Weights of a small mixture-of-experts language model, trained from scratch on English Wikipedia: 1 pick a token, a shared expert of 384 neurons.
Below are experts of layer 14 (counted from 0) of a mixture-of-experts language model. Rows are named router (the router's row for the expert), up (a neuron's input weights, with its number) and show model dimensions 128-191. Each number is 50 + 15 x the weight over its row's rms, rounded and kept within 0 to 99.
After each expert's rows: a language model's description of what the expert responds to. This comes from a sample of Wikipedia text that the model never trained on.

# expert 1
router:46 10 34 47 40 66 48 31 46 79 53 46 50 51 65 67 56 30 44 55 50 45 44 49 50 35 30 60 49 48 43 43 43 36 54 49 16 66 46 41 51 34 39 51 62 59 57 59 60 55 64 62 20 43 45 25 40 65 39 56 21 48 47 31
up0:15 34 76 48 69 67 49 54 40 44 33 41 64 09 74 41 49 61 77 80 65 49 63 48 42 68 47 29 74 29 34 55 41 65 52 64 58 54 51 58 29 41 63 53 40 54 67 62 40 62 60 47 45 30 59 45 60 40 17 57 34 44 44 65
up1:54 28 60 48 48 33 75 40 55 47 42 64 30 55 29 55 50 23 46 40 61 66 21 46 54 51 37 41 45 67 59 63 57 41 50 52 46 69 28 28 39 32 27 16 35 54 35 42 69 31 54 64 54 44 29 62 28 82 25 36 69 99 57 51
up2:58 40 47 55 78 73 38 60 42 65 77 38 49 72 42 60 45 25 12 34 76 41 29 38 37 55 55 53 79 55 46 47 55 75 24 36 48 68 50 34 74 36 48 31 55 53 60 77 45 42 55 62 32 32 47 42 67 48 54 48 53 24 21 65
up3:47 44 72 32 42 66 35 25 62 65 82 43 73 21 47 57 49 17 64 63 55 31 70 63 77 61 59 64 42 53 58 57 17 28 50 65 47 66 44 56 74 47 78 53 68 38 43 87 54 58 44 55 32 45 30 66 65 30 53 45 58 37 39 56
up4:63 66 31 41 37 48 45 53 62 41 24 45 33 66 34 51 67 34 38 81 55 29 58 90 63 40 65 38 61 70 53 30 56 28 45 62 62 70 44 38 29 37 42 45 46 29 78 56 46 24 55 51 27 55 53 08 54 42 79 48 51 82 27 46
What it handles: Name-initial word pieces. First fragments of capitalized words in organization and brand names, as in Te(legraph), F(estival), Te(lecom), Air, Service.

# expert 3
router:49 50 59 59 52 65 37 21 27 55 59 45 51 63 68 49 43 58 56 42 50 45 64 45 32 71 52 53 54 50 44 61 53 43 45 76 41 69 44 45 50 30 69 54 58 42 53 53 27 68 59 31 67 53 23 57 44 64 56 53 46 52 22 71
up0:45 52 43 40 54 64 75 28 62 37 70 21 44 61 48 23 43 41 24 50 19 51 57 32 79 55 23 69 63 56 49 67 65 70 56 56 48 63 46 62 62 59 50 42 38 27 57 25 59 50 39 49 36 77 48 41 53 44 63 59 41 52 21 63
up1:59 45 30 51 33 63 57 64 38 47 47 46 55 46 43 48 30 52 44 53 27 76 53 45 30 44 48 49 48 37 38 65 55 55 70 40 40 48 43 45 47 54 86 50 63 47 70 55 20 66 49 31 53 58 33 37 55 32 28 51 53 59 24 49
up2:52 48 55 43 79 57 70 58 47 48 67 40 40 23 50 67 77 29 42 58 60 61 48 16 58 47 22 64 51 24 18 31 34 44 66 58 51 45 54 67 46 38 61 36 46 41 34 50 55 63 68 33 49 21 42 55 40 51 50 20 44 70 45 64
up3:56 52 78 63 61 37 65 63 47 57 61 45 61 37 69 55 65 46 43 73 25 60 50 64 47 76 52 41 42 24 52 26 47 78 66 61 52 67 49 63 55 27 83 53 32 48 46 74 55 45 51 83 64 44 16 35 34 38 53 68 42 58 43 40
up4:73 46 54 50 31 64 44 24 33 38 34 58 57 62 31 64 63 36 70 53 29 29 57 53 19 25 38 42 72 60 42 56 66 46 49 38 63 77 47 58 48 15 55 62 78 34 70 44 59 55 55 24 57 36 47 36 46 54 51 41 56 43 60 72
What it handles: Prepositions in titles. Prepositions and conjunctions such as in, of, on, for, with, especially inside quoted song, album or film titles like "Set in Stone".

# expert 10
router:49 54 54 60 43 43 45 56 56 44 22 33 62 34 50 49 54 39 38 60 36 54 05 58 32 72 37 25 45 45 24 58 46 17 35 64 41 58 86 35 66 33 59 51 71 25 47 35 32 26 28 49 30 50 43 67 39 62 53 28 51 61 57 57
up0:64 54 34 33 55 35 48 51 37 41 55 36 58 36 25 43 54 41 52 42 71 29 38 55 47 72 25 46 30 53 51 63 29 76 49 60 55 26 60 63 56 26 71 48 55 49 47 56 35 41 65 61 05 53 53 61 56 59 40 44 45 79 46 55
up1:54 51 34 72 31 54 47 51 51 33 48 79 56 47 67 43 43 48 55 66 47 47 49 46 58 59 42 54 74 30 28 64 37 20 52 50 46 69 72 49 52 53 37 48 58 23 64 35 38 32 40 58 11 43 48 37 31 62 49 19 34 58 66 49
up2:46 42 47 45 53 53 37 40 43 35 40 42 40 43 25 29 43 46 55 60 53 57 58 53 47 68 52 72 70 36 75 39 59 47 42 34 67 37 41 65 61 50 40 37 53 45 48 52 57 60 56 30 22 49 20 66 35 38 31 33 28 30 62 73
up3:52 31 24 37 50 59 75 58 38 72 37 79 50 69 31 47 74 51 23 31 54 46 57 57 46 43 51 50 53 58 51 26 67 36 46 61 56 40 41 49 48 43 49 35 41 51 55 37 64 64 41 53 51 48 59 42 44 68 40 68 38 51 60 46
up4:46 30 65 40 47 82 56 38 49 73 63 69 35 61 56 36 61 66 44 54 50 47 30 53 40 46 36 34 43 57 83 38 60 82 47 67 47 52 51 61 60 59 87 43 40 59 54 55 36 46 36 63 73 32 77 35 23 52 19 53 50 26 76 11
What it handles: Biographical dates and places. Commas, prepositions and words in biographies and results tables, such as served, until, University, California, and en in enrolled.

# expert 5
router:50 51 50 38 37 44 58 56 61 52 32 47 65 55 46 65 57 37 41 28 21 46 31 37 50 23 31 32 46 33 54 91 43 55 53 61 43 52 36 35 69 46 56 35 88 62 52 73 30 41 48 62 81 32 41 83 30 52 60 49 62 59 43 53
up0:53 29 56 58 50 40 60 38 40 36 75 49 48 12 68 66 48 33 21 56 47 21 52 76 42 63 40 41 44 78 50 38 41 66 51 71 41 21 59 57 71 40 40 44 40 30 47 60 54 68 41 37 48 52 59 45 26 22 55 44 57 35 37 61
up1:48 58 40 58 57 34 44 41 35 50 30 17 35 55 26 56 52 61 43 41 52 43 32 76 43 72 40 38 69 25 27 35 47 23 28 66 48 69 52 42 76 61 61 46 68 60 32 32 44 57 30 32 51 59 30 37 47 51 50 45 22 48 27 29
up2:45 68 65 71 38 25 17 17 45 78 62 26 50 61 60 63 48 57 77 26 66 51 21 48 49 34 51 37 42 28 49 18 47 36 23 49 09 15 62 40 56 52 60 17 51 58 64 78 31 37 63 45 70 24 72 54 34 14 60 23 43 42 29 44
up3:57 23 14 41 62 49 60 34 69 27 45 35 45 37 34 48 72 57 32 59 39 56 35 25 35 15 37 44 52 35 68 46 61 53 47 33 74 39 46 55 53 32 43 60 48 53 63 54 84 49 28 65 61 39 59 30 60 64 43 83 60 51 38 57
up4:31 46 55 56 72 50 46 63 65 73 53 43 60 60 37 67 51 33 52 39 68 71 38 45 53 59 58 46 34 35 31 43 46 43 12 65 37 47 64 54 36 40 65 66 60 75 71 53 52 17 58 58 56 42 21 58 36 55 54 44 46 74 43 51
What it handles: Language and era words. Nationality and language suffixes such as Roman(ized), Ukrain(ian), Span(ish), plus years and words like However, known, early, late, because.

# expert 2
router:45 23 44 43 63 62 20 37 50 45 46 44 49 51 36 54 34 37 30 80 51 56 61 78 57 51 46 59 53 26 50 73 64 34 53 54 50 58 64 68 40 46 66 44 44 58 72 66 19 45 34 45 58 33 24 47 51 64 49 62 51 57 25 40
up0:65 40 20 48 23 60 55 67 53 52 46 29 37 35 28 48 75 54 34 24 17 67 52 63 53 51 82 68 53 21 62 58 54 43 50 30 48 51 59 51 57 64 35 56 39 69 82 55 49 48 54 41 39 22 56 58 47 49 37 57 68 68 48 68
up1:39 63 30 31 49 63 49 48 32 36 76 39 40 48 70 20 40 42 40 69 38 42 44 74 56 74 49 70 78 30 61 81 24 39 43 62 45 23 38 70 58 25 46 37 43 63 68 70 11 40 57 54 38 71 31 37 51 48 52 57 36 51 46 59
up2:61 00 53 27 60 51 52 50 71 40 76 48 56 39 43 46 38 29 45 58 52 30 55 49 52 18 07 59 63 42 71 47 48 51 44 40 16 30 18 49 34 45 63 40 52 80 53 76 39 30 35 76 68 39 67 38 55 53 66 48 38 48 39 48
up3:42 40 49 59 61 55 46 51 49 71 34 59 33 12 44 40 74 65 31 49 45 54 54 63 06 44 59 40 59 46 20 47 48 56 62 48 28 40 26 56 55 30 70 60 75 50 74 50 52 44 31 56 80 70 32 47 39 54 23 53 54 66 22 44
up4:72 38 71 55 82 61 49 42 38 41 69 54 38 45 39 81 45 45 65 43 51 41 54 56 40 57 59 37 72 65 60 54 67 38 41 63 35 51 29 43 60 49 11 51 80 62 54 23 27 57 61 35 32 32 68 66 51 46 52 61 68 23 29 52
What it handles: Section headings and tables. Wiki heading markers (==, ===) and heading words like Career, History, Personal life, plus table pipes and parentheses in sports or list articles.

# expert 13
router:63 34 85 67 48 76 68 37 58 30 40 34 53 45 56 32 80 32 41 23 28 57 29 42 43 62 18 31 63 31 67 69 43 40 72 46 33 56 48 57 29 67 31 29 46 61 65 35 55 41 12 86 35 45 58 56 35 48 47 40 58 39 70 51
up0:51 35 53 53 49 67 48 34 45 54 36 38 58 72 35 65 88 29 65 65 48 30 60 75 43 44 40 64 56 59 50 67 23 37 52 52 49 47 61 67 42 63 59 16 67 45 47 45 41 55 76 45 54 42 56 60 30 23 61 41 45 76 47 59
up1:52 38 39 64 44 47 58 60 43 37 75 62 70 83 44 45 80 56 65 31 60 24 39 29 64 63 64 55 80 39 51 35 51 53 71 66 60 64 43 68 51 61 39 65 33 52 30 66 26 32 45 69 52 45 44 36 46 23 46 22 48 48 18 52
up2:25 85 64 64 25 39 46 20 55 63 23 24 70 50 55 29 45 55 37 38 38 41 28 31 84 39 51 45 51 44 74 51 38 29 67 30 49 61 54 11 69 33 49 31 45 75 74 39 86 42 43 40 32 62 45 57 33 58 39 51 61 79 58 44
up3:48 62 51 63 46 32 34 54 51 56 48 67 34 28 38 54 46 19 58 47 73 62 37 50 54 34 37 48 59 50 36 52 32 46 41 39 45 74 34 24 33 32 51 50 76 35 57 47 39 49 48 19 52 53 26 41 70 50 54 37 35 32 32 54
up4:68 20 58 55 38 66 42 52 54 39 32 65 50 42 55 55 61 69 54 38 34 61 62 38 66 82 80 67 43 86 63 69 49 29 25 49 25 44 59 48 45 19 38 39 54 39 82 42 37 49 37 59 39 64 61 46 40 33 55 42 26 26 72 24
What it handles: Census numbers and adjectives. Final digits and % signs in census statistics such as 26.1% or 3,307 households, plus size adjectives like large, high, small.

# expert 15
router:36 69 38 75 41 54 50 57 07 66 32 23 43 55 45 54 27 47 35 60 41 39 69 64 37 52 41 26 63 42 75 53 33 49 51 62 37 62 63 45 49 52 32 53 46 43 60 36 47 69 38 47 57 50 25 55 62 28 56 26 54 51 56 24
up0:58 47 34 62 29 67 45 48 77 27 40 45 56 55 41 52 55 42 27 48 32 42 68 36 58 51 44 36 62 65 73 38 15 16 41 54 58 77 55 61 83 29 73 49 54 53 51 64 32 57 60 53 62 55 70 65 33 51 27 79 53 68 17 47
up1:60 50 81 43 55 56 54 48 65 58 56 53 40 44 40 65 38 51 46 72 48 51 67 50 52 47 62 36 61 53 47 67 23 34 48 47 36 29 38 22 37 39 72 50 49 31 39 54 48 48 37 41 48 33 47 59 56 69 59 67 45 29 27 60
up2:68 48 60 46 46 77 26 47 53 64 34 57 67 42 41 77 49 54 18 69 74 38 47 53 65 45 49 66 28 32 56 35 51 54 22 53 49 61 48 31 56 53 57 26 61 61 55 45 43 46 65 49 46 38 34 56 45 47 47 52 39 48 44 49
up3:60 37 37 55 47 46 63 45 51 55 64 42 49 52 54 29 49 33 70 38 25 30 23 43 23 78 31 16 42 56 44 74 39 62 64 52 60 66 81 35 78 36 59 50 37 48 61 68 61 64 29 21 61 68 26 69 56 40 61 39 47 50 50 62
up4:37 57 60 65 24 56 53 58 52 93 38 62 47 34 32 41 45 44 33 64 30 43 56 56 55 40 48 37 45 57 83 26 34 53 55 65 44 53 66 47 60 40 46 34 34 73 58 29 64 52 33 49 47 39 55 68 65 66 33 53 61 77 66 56
What it handles: List bullets and dashes. Line-initial hyphens in infobox fields such as "- Playoffs:" or "- Rank:", plus table pipes, bullets, en dashes and mid-word fragments.

# expert 8
router:27 33 38 51 53 37 43 38 44 71 35 22 85 43 49 32 65 48 37 31 37 86 38 69 64 74 45 54 60 33 31 49 51 25 54 58 36 44 62 35 47 28 41 40 61 53 90 49 51 36 39 78 48 57 43 45 57 56 14 50 43 46 39 17
up0:25 26 25 54 27 41 42 63 29 60 33 52 43 66 30 47 67 57 43 32 74 71 46 77 51 55 51 55 73 71 27 53 74 18 65 28 47 24 68 35 40 50 38 62 44 83 36 75 34 42 52 54 46 34 65 53 50 49 70 67 53 76 38 70
up1:41 40 77 51 51 68 44 34 70 48 74 45 49 27 53 50 60 16 65 42 36 23 53 53 39 49 63 43 54 49 49 63 57 44 59 30 35 69 77 23 20 71 34 58 50 64 47 51 24 30 48 56 34 20 67 73 71 31 56 52 40 44 74 50
up2:24 39 45 34 46 56 43 64 65 37 65 53 46 59 54 68 63 25 12 32 50 62 51 51 52 44 33 29 41 54 49 44 56 22 60 61 32 35 29 46 45 40 60 37 46 53 75 40 39 34 85 50 56 52 28 40 64 46 65 55 65 44 55 64
up3:38 92 56 48 62 55 42 34 69 52 48 38 68 82 39 40 68 23 25 43 62 56 58 45 35 58 39 62 46 39 47 47 40 38 17 80 33 57 61 51 30 70 62 49 51 23 63 66 58 51 39 52 32 67 57 45 50 64 26 52 48 64 70 32
up4:42 26 47 56 67 59 33 51 30 09 38 36 68 31 63 55 69 16 33 28 47 67 50 49 39 51 47 66 70 44 42 42 65 63 66 79 67 55 56 61 49 39 47 45 56 51 69 55 36 69 64 60 74 61 50 41 55 52 56 54 55 36 33 49
What it handles: Personal names in lists. Person names and their pieces, such as John, Richard, Mc, initials, surname fragments, and the list dashes or pipes that precede names.

# expert 14
router:23 37 61 58 25 25 70 54 65 54 37 54 81 67 43 55 32 51 39 33 18 43 35 58 49 47 51 39 51 49 63 56 31 31 38 75 29 52 74 26 48 61 74 25 66 33 63 33 35 34 26 50 60 14 62 58 49 44 44 49 18 57 34 45
up0:59 57 51 58 42 72 23 47 38 57 38 48 62 42 59 66 60 59 49 40 31 36 58 15 43 41 19 46 50 52 47 58 46 69 57 61 68 40 19 40 40 56 81 43 47 38 44 75 55 40 53 53 47 52 34 77 56 57 24 60 54 81 43 29
up1:48 53 63 89 56 61 40 33 28 65 53 07 53 46 50 64 46 45 59 52 47 43 53 55 58 67 30 50 60 68 39 42 53 76 25 58 28 32 57 29 57 55 61 49 33 38 58 60 51 29 53 45 56 67 22 54 64 30 63 56 47 44 44 67
up2:48 51 65 70 39 64 69 57 61 68 46 49 64 70 60 72 58 59 59 39 24 62 36 52 54 40 60 32 50 36 45 69 42 43 61 50 59 57 64 44 55 60 46 36 40 59 61 75 31 38 29 52 33 63 32 62 52 43 52 32 42 50 23 58
up3:46 31 50 48 47 78 26 61 56 49 35 48 90 53 48 61 58 45 40 62 40 51 54 58 18 40 39 30 59 50 51 73 35 52 25 16 39 38 75 44 22 26 49 41 70 53 50 44 49 54 61 56 64 46 41 70 46 45 47 35 45 49 46 45
up4:47 37 68 48 33 38 65 51 55 49 44 67 93 64 44 71 36 38 25 33 39 53 24 42 56 40 43 41 39 52 43 52 36 40 40 73 25 59 62 39 66 69 62 62 49 39 60 67 42 36 53 57 70 37 53 42 46 47 53 50 52 69 33 36
What it handles: Line breaks ending items. Line breaks ending list items, sentences or table rows before headings, dashes or pipes, plus some capital initials and closing parentheses.

# expert 11
router:39 50 32 51 71 41 85 54 21 52 47 62 53 62 23 32 67 48 49 50 42 55 43 42 53 49 41 46 64 53 65 79 70 57 20 99 31 29 49 15 61 33 62 06 50 56 56 61 58 45 61 47 47 56 41 63 40 44 52 45 35 38 49 27
up0:54 25 08 49 59 46 48 36 52 67 30 60 55 57 36 39 60 89 66 53 50 85 65 58 27 64 68 45 37 35 31 44 65 56 65 71 39 49 25 37 66 41 68 37 68 89 53 39 42 33 61 73 39 54 31 68 78 59 34 42 42 59 54 41
up1:44 56 27 62 60 50 46 41 62 34 62 47 47 78 45 60 32 70 48 44 41 31 47 37 37 40 34 61 51 44 70 50 55 37 55 58 39 36 51 46 81 35 56 47 31 84 41 74 38 57 62 41 57 34 24 49 25 76 22 69 37 35 68 26
up2:53 22 71 39 83 40 38 62 55 19 29 38 69 26 62 24 41 63 43 59 35 51 41 51 67 68 58 44 35 46 43 20 56 35 39 54 52 31 27 62 84 47 34 42 70 58 50 63 58 48 24 73 41 27 47 20 55 42 58 45 49 57 39 57
up3:61 42 48 71 52 62 59 66 34 46 57 09 51 71 62 46 79 58 44 44 25 55 54 43 65 41 46 43 32 38 42 55 58 54 74 37 39 42 65 42 81 39 35 52 46 85 75 67 46 41 55 56 65 65 23 37 35 57 45 51 37 49 57 73
up4:54 37 54 25 58 56 50 62 50 74 29 48 73 57 45 57 40 46 59 13 38 62 44 62 84 79 37 37 72 27 61 58 53 40 74 67 20 57 67 52 38 33 43 32 72 40 74 37 41 58 37 57 42 62 61 37 39 42 57 67 14 85 35 18
What it handles: Verb and plural endings. Inflectional endings on verbs and nouns, like -s in acts or consists, -ed, -ing, plus particles and pronouns such as up, out, him.

# expert 9
router:43 41 25 26 58 46 76 48 38 45 50 47 49 48 39 54 55 56 41 67 31 78 26 62 69 58 33 58 71 06 58 64 40 21 49 40 15 47 64 46 63 49 65 05 50 40 44 42 33 45 43 55 55 52 57 54 20 30 47 49 25 66 53 18
up0:45 39 61 48 54 38 61 52 36 74 40 62 39 36 72 54 53 26 37 57 38 78 46 53 52 70 71 52 40 70 40 69 15 54 73 59 39 44 40 70 72 37 38 39 37 43 46 37 48 43 31 80 54 57 72 38 65 46 46 35 46 49 52 20
up1:59 26 20 49 22 31 42 47 40 36 45 51 31 58 23 44 51 37 18 29 52 74 47 25 38 33 61 39 59 40 40 48 60 66 37 69 37 47 57 05 43 41 64 48 61 24 46 51 74 47 38 31 37 69 40 65 50 62 18 40 70 35 41 72
up2:56 55 30 40 44 39 68 36 33 69 62 46 80 61 56 64 65 66 50 49 39 82 35 41 45 66 62 42 64 41 41 75 64 42 43 46 37 55 47 43 47 26 60 31 73 52 60 25 52 17 60 65 45 50 68 43 42 29 57 53 39 45 56 65
up3:31 17 40 46 57 37 34 60 53 36 63 63 51 15 58 00 60 35 45 34 38 75 43 48 44 38 63 57 70 35 65 48 65 38 48 50 41 52 56 46 63 68 67 66 63 45 63 60 33 46 34 59 00 19 26 49 46 46 68 47 70 67 18 35
up4:33 23 67 42 23 60 47 74 30 57 41 30 55 72 67 48 49 52 22 70 71 51 68 57 22 37 56 38 37 68 59 66 33 55 36 46 53 40 50 42 38 56 51 50 65 56 57 52 14 50 65 39 28 22 10 37 45 31 33 28 62 33 40 69
What it handles: Pronouns and auxiliaries. Pronouns, auxiliaries and relatives such as he, it, was, is, would, who, that, plus adverb endings like typical(ly), probab(ly).

# expert 4
router:56 40 36 48 53 35 75 57 63 52 41 57 53 25 51 50 72 59 21 60 50 38 38 61 30 48 42 54 58 51 51 53 49 36 36 86 04 68 51 38 58 76 64 60 64 41 63 52 26 37 39 57 46 48 47 64 57 55 38 57 53 50 54 59
up0:57 51 51 72 37 76 46 52 36 20 66 62 53 39 60 60 56 62 30 48 63 41 60 61 41 44 70 09 29 58 73 49 50 63 39 61 60 52 56 42 64 61 48 54 55 67 61 47 61 58 56 40 50 67 56 62 70 56 22 58 34 28 44 58
up1:60 77 49 67 55 41 70 62 59 31 62 27 52 39 69 38 40 24 38 65 51 42 36 50 50 65 47 29 49 66 73 59 43 62 78 46 40 27 61 46 49 52 84 49 67 59 66 67 30 48 54 66 52 60 36 45 50 52 47 44 52 38 40 44
up2:27 38 54 63 31 61 61 48 63 60 38 50 83 40 55 37 56 50 41 58 39 56 68 50 48 39 26 53 47 39 38 62 39 53 63 16 41 65 56 50 55 49 35 58 40 36 47 54 42 66 51 80 39 40 35 64 44 37 31 27 36 74 61 48
up3:40 53 11 35 26 27 55 49 56 76 16 61 70 51 54 42 66 26 60 22 57 61 52 64 52 62 25 69 46 44 37 42 26 24 38 77 57 68 58 52 52 46 65 56 71 65 69 42 34 31 30 40 53 45 35 46 47 41 42 40 46 47 56 68
up4:41 54 33 57 27 54 32 60 50 35 58 31 63 63 51 38 26 55 11 62 43 38 31 29 63 39 48 31 64 47 55 30 62 44 42 57 60 63 40 70 39 43 67 13 66 48 36 25 64 56 27 40 69 45 46 70 49 66 45 53 39 49 60 51
What it handles: Space before next word. Bare space tokens after articles, possessives or conjunctions before a new word, plus word-initial pieces like con, sub, un, fe.

# expert 7
router:32 52 60 66 40 42 17 55 43 46 49 39 73 50 79 40 57 65 26 66 49 58 49 50 49 58 20 59 53 76 48 55 18 59 60 33 43 50 34 46 41 34 58 45 41 63 76 33 39 39 68 68 44 36 66 62 49 52 44 56 50 66 32 31
up0:42 45 33 20 41 54 66 56 60 75 31 50 49 33 60 52 67 47 71 67 52 25 52 34 57 40 48 45 68 67 59 62 72 45 48 91 39 69 60 49 48 30 62 46 53 42 63 33 48 47 80 32 54 70 53 71 63 59 15 53 49 39 37 72
up1:64 48 44 70 53 31 53 54 73 51 52 79 86 47 76 51 22 48 33 41 14 50 26 15 75 63 21 58 65 59 51 73 38 28 67 62 41 67 60 36 78 51 80 38 69 42 46 55 51 51 50 80 29 58 53 44 31 38 76 65 41 55 47 33
up2:56 65 29 72 19 50 48 44 76 39 70 37 58 54 46 47 61 53 62 73 51 59 52 64 29 38 52 67 58 46 80 35 62 67 43 33 31 49 39 56 55 51 67 27 62 58 62 39 40 40 24 46 55 51 58 39 04 65 61 60 43 22 15 48
up3:27 41 54 54 41 42 55 40 67 40 23 71 76 60 06 65 50 75 41 46 53 42 57 45 48 63 21 50 46 64 37 68 55 37 65 38 38 49 50 72 40 23 45 49 43 57 54 07 38 73 53 60 78 36 46 49 19 58 52 67 43 42 30 43
up4:34 60 60 64 33 47 46 42 50 54 73 44 46 41 61 25 48 17 28 48 55 83 32 59 57 68 33 41 43 61 24 38 59 68 23 40 43 65 61 14 43 27 52 49 52 56 86 39 50 43 57 47 70 47 58 20 56 48 31 54 69 62 47 28
What it handles: Lowercase word-start fragments. Opening fragments of lowercase words after articles or commas, like p(hosphate), p(lates), ex, ca, ma, plus table pipes and colons in times.

# expert 0
router:28 48 62 70 58 38 32 03 43 42 67 54 64 64 56 63 40 43 07 26 75 45 46 53 39 38 41 18 56 62 66 37 50 44 65 48 32 26 58 47 35 40 35 37 47 44 61 63 54 56 44 70 54 56 47 62 64 33 17 32 57 63 49 64
up0:50 63 52 87 59 56 32 51 55 53 40 37 55 36 62 40 45 64 46 73 56 52 32 54 33 73 37 21 47 53 35 47 24 24 44 52 55 29 45 62 41 37 56 53 44 27 59 61 27 37 48 62 51 43 45 61 41 43 38 41 59 79 69 38
up1:26 17 43 78 78 33 73 29 34 56 53 63 23 46 41 41 54 55 53 31 59 51 26 63 53 62 28 15 22 59 66 57 46 40 52 71 42 46 54 35 42 36 51 52 18 31 63 84 60 68 36 37 30 53 41 46 36 69 53 61 27 31 47 47
up2:66 47 23 38 74 56 45 46 43 72 54 35 17 66 30 25 63 52 29 30 60 32 60 40 36 42 52 71 66 48 36 58 37 46 38 52 47 57 50 74 41 56 43 50 54 38 56 67 48 48 38 29 30 55 31 66 16 57 50 34 51 35 42 44
up3:58 33 51 62 60 61 51 48 34 50 47 58 29 46 26 15 53 69 25 81 60 47 51 47 31 30 67 77 36 27 55 59 59 57 48 61 00 50 45 41 34 50 44 26 74 70 52 52 30 62 63 57 55 45 39 51 40 65 33 42 33 45 50 68
up4:55 58 62 66 39 76 42 52 48 73 63 61 42 37 69 55 52 62 37 63 50 38 37 12 44 53 43 37 55 56 43 63 78 40 63 55 34 83 46 47 62 67 50 61 57 46 61 28 69 60 45 62 36 53 45 41 38 77 23 36 43 61 51 44
What it handles: Determiners and numeric data. Possessive determiners and the (their, its, his) plus digits and decimal points in tables, infoboxes and measurements like 28.491, 1,174.

# expert 12
router:64 49 49 58 55 50 53 41 54 49 15 70 47 51 64 50 46 62 28 66 43 44 57 38 51 45 65 40 60 54 42 36 45 53 45 29 33 27 80 39 48 42 53 29 63 50 98 54 27 16 71 46 34 33 81 45 66 39 31 31 56 52 44 54
up0:51 37 45 61 66 48 57 47 43 32 31 75 57 68 34 73 38 53 58 47 32 45 53 61 43 53 38 45 55 46 64 29 74 49 52 45 44 34 62 33 29 44 58 33 72 35 66 43 57 24 47 33 22 65 42 40 36 40 32 29 47 28 72 62
up1:33 39 58 33 41 38 55 24 62 47 53 61 51 47 52 30 47 47 55 48 66 49 63 55 16 49 44 65 57 37 31 44 47 47 44 37 63 71 63 25 39 55 60 52 66 80 46 74 07 30 44 49 27 56 51 33 53 43 54 65 20 68 40 34
up2:31 66 54 85 37 54 69 34 48 49 31 16 60 58 68 34 38 61 45 34 54 28 54 51 39 36 53 53 19 55 80 63 44 42 56 53 73 59 35 34 55 60 52 24 68 35 58 59 57 47 28 75 14 59 51 52 67 50 33 51 41 57 49 47
up3:41 42 61 62 45 62 48 35 52 48 44 64 56 64 17 22 52 56 35 41 48 58 54 61 46 41 37 62 74 43 45 67 28 58 59 50 69 73 53 44 38 31 50 68 38 62 66 40 53 65 41 45 62 44 70 49 60 51 37 60 49 34 08 41
up4:47 44 60 57 62 43 28 42 12 45 46 46 84 34 57 25 52 42 34 53 37 58 67 69 69 57 54 63 34 42 53 46 55 51 58 70 59 29 44 36 49 32 38 32 42 78 27 71 59 59 37 49 66 67 39 34 62 67 63 27 59 73 49 65
What it handles: Foreign-name word pieces. Mid-word fragments of Spanish, Portuguese and other foreign names after a capital initial, such as P-il-ar, P-ra-do, Com-eçar, ñ.

# expert 6
router:53 49 42 48 38 56 36 33 38 66 59 22 52 38 59 44 50 41 46 50 24 50 56 49 43 44 64 48 33 67 65 34 59 59 74 50 51 52 41 54 60 32 63 27 38 49 67 66 31 59 49 27 58 46 52 47 66 74 23 31 52 64 49 65
up0:39 62 38 69 45 12 34 58 58 60 40 73 66 71 56 69 55 59 35 58 66 68 67 32 59 59 54 49 46 73 81 46 35 35 57 48 50 59 39 66 43 35 50 63 44 39 66 26 46 13 67 59 44 69 26 88 70 47 47 47 35 71 41 61
up1:51 45 63 32 46 70 92 32 65 61 42 31 56 52 48 41 44 32 41 41 16 48 21 67 31 58 45 39 59 51 60 64 50 66 56 62 68 71 80 23 50 31 56 31 40 35 47 70 50 65 53 49 55 67 40 53 71 52 32 66 10 75 54 48
up2:74 45 47 69 72 68 45 55 60 56 31 77 69 21 59 60 51 54 55 31 47 52 54 52 59 63 34 67 49 56 30 67 57 54 47 63 33 41 63 49 93 29 57 25 78 21 51 61 39 51 39 50 27 60 21 43 49 72 58 54 34 56 35 56
up3:55 27 46 39 41 58 60 53 09 47 58 58 88 51 59 32 48 38 59 43 37 37 66 68 63 57 34 46 56 61 83 71 49 35 29 50 11 51 57 49 60 48 34 28 45 41 54 66 41 48 45 54 52 79 70 68 32 45 45 36 66 40 53 43
up4:68 59 38 99 30 48 59 46 44 46 55 50 27 22 36 39 68 63 37 47 56 75 26 56 55 35 52 48 41 74 59 58 28 54 46 33 41 49 40 22 60 61 48 50 39 72 76 46 58 43 67 36 38 54 36 93 56 22 49 32 59 58 51 64
What it handles: Media and awards titles. Nouns and title pieces about music, film and awards, such as Award, album, film, song, and Hot 100 chart numbers.